{
  "n_experts": 160,
  "moe_layers": [1, 2, 3, 4, 5, 6, 7, 8, 9, 10, 11, 12],
  "router_score": "softmax",
  "normalize_top_k": false,
  "groups_per_token": 1,
  "lr_router": 0.00121,
  "tie_embeddings": true,
  "optimizer": "adamw",
  "beta1": 0.95,
  "beta2": 0.95,
  "seq_len": 1024,
  "train_tokens": 363600000,
  "dataset": "wikipedia_en"
}
Below are experts of layer 4 (counted from 0) of a mixture-of-experts language model. Rows are named router (the router's row for the expert) and show model dimensions 0-63. Each number is 500 + 50 x the weight over its row's rms, rounded and kept within 0 to 999. Numbers have three digits each.
After each expert's rows: a language model's description of what the expert responds to; "mostly gets" lists some tokens that are sent to it at least half of the time. This comes from a sample of Wikipedia text that the model never trained on.

# expert 36
router:501452474452570576533472444458515524482605570443436545526586480471574463503517489572538592572506425500534410507459467461563477591431403534483455529514423437582404441446497421398541506412488471
It responds to: Subject pronouns
mostly gets: " he", " it", " she", " they", " They", " It"

# expert 48
router:515518493462472456546476437428498453435441525393560541495527512561472447507495420468556461463497515450514488448480552485575472536553473483480501504518440477529462477534412524452447591522512424
It responds to: Copula verbs and word endings
mostly gets: " is", " was", " been", " are", " were", " being"

# expert 58
router:446482518405478429481550525406520444508419557515534557462521552445499542561501559491395535446497531534599498556421480501559360480487466623511531528490476438533498498506416585498588509407544439
It responds to: Nouns after prepositions
mostly gets: " audience", " eye", " whole", " be", " half", " brain"

# expert 11
router:520546420597541438530514530541453507571532468560471513489418544466553518616561541445503443488497479552576543544422443514416584554468549533497555542569489490577468529486494466457492485542469536
It responds to: Dates, nationality adjectives
mostly gets: " Roman", " Arab", " Czech", " Spanish", "Hungarian", "century"

# expert 18
router:458548482429574451557416522479451574429562516514487528502525403453553472502465428560451482497537444525495488421575484553543567588573587523495445562536504449566468458407548487520432504414487534
It responds to: de- word pieces
mostly gets: "de", "De", "conf", " Holy", " Clade", "Re"

# expert 55
router:432479480422428483565457538473516424422468466475469440451579532494469499449451465481456468501469522502560469427574543524461457528481545491506487541415465523421487465494447494540504433595505420
It responds to: Word stems after re
mostly gets: " ±%", " ambassador", " mission", "put", "agno", " committee"

# expert 12
router:496546504508549525491546561544421548490519480490560493517572528454517458533471494527469450421517532442456428451410487523417484568533478504392460497464531551571527445583459480480436473530485522
It responds to: Coordinates digits, of, pronouns
mostly gets: " They", " we", " you", " This", " She", " they"

# expert 39
router:422487499491529613551457493508472576528422522405453400551440600463510458563514413472488503507530490535528465501577444460489520496399470455447485562472499420581481546460581494490484501524533481
It responds to: Taxonomy and final o
mostly gets: " Species", " Animali", "inomial", " me", " genus", "′"

# expert 8
router:510482525453547454581468507435410497506528520499464531455461431517518488460544512447461477564561477493436443452485470575393475593440527585480598540529516518563449380524503528501502523479441493
It responds to: Sports and episode suffixes
mostly gets: "year", "de", "He", "born", " He", "De"

# expert 46
router:582430612466406417418502543475472493434572455560522550464566501469465392437466520494571527533449537483483550492473521445575551480409496506545410558502450541500511453436538425461489458553503485
It responds to: Mid-word syllables after prefixes
mostly gets: " Federal", "si", "enti", " member", " sq", " newly"

# expert 9
router:545508544572543442465511495527514553548550404468546461557566463462445553547432475456471517473527449480432494529507613515507454478559518360509489446583456581495515543603557488572547483504418596
It responds to: Location prepositions and coordinates
mostly gets: " within", " UTC", " •", " throughout", " Historic", " Species"

# expert 34
router:442585490539532490450516491532530587422435451615508444554594470467524580525479484541461593435499467502622586517566455447523417543550489554538540531490533497566493473491448484609592452482423460
It responds to: Numbers in election tables
mostly gets: " what", "sh", " Holy", " you", "What", " When"

# expert 17
router:490467507477606509525464539536527472457502487494572548513537493517509507523455420448435484481588514515472540500517551522532540589512508449380491475475442384503504543529542493479482562561547507
It responds to: Taxonomy field labels
mostly gets: " Animali", "inomial", " within", " Species", " genus", " Clade"

# expert 33
router:518540490510571529577495523510418423463518453520463568460462522417527473450571554421458507591483464536516513509535429553558476610494492524468458587462498538520618426469523566510504452376549514
It responds to: Word endings and digits
mostly gets: "year", "based", "storey", "hall", "segment", "towards"

# expert 40
router:463470452476488527454447448506489439458452566514477496541529487484393492408493512393505570554478481453495493434514509476516477492573483435521520496467529579566499453464547516634608439578529502
It responds to: Noun suffixes and headers
mostly gets: " ±%", " Angeles", " GF", " sq", "bility", "ivity"

# expert 56
router:551448545432573415553424480580462495425505487500467446523546448472446541500463401543482498522478391511467608403560475380579552494479493537517456527484440401490499466436486519526486475520517513
It responds to: Mid-name word pieces
mostly gets: " Naval", " Foreign", " almost", " President", "tern", "ț"

# expert 23
router:479494528405468471539494541491394496494541553546418517453470542492498512544470479374502565550424475485457474504442536508555516523493587425509529552460542494542531402429545520471446514602598464
It responds to: Compound suffix words
mostly gets: "year", " Arab", "storey", "century", "Hungarian", " anniversary"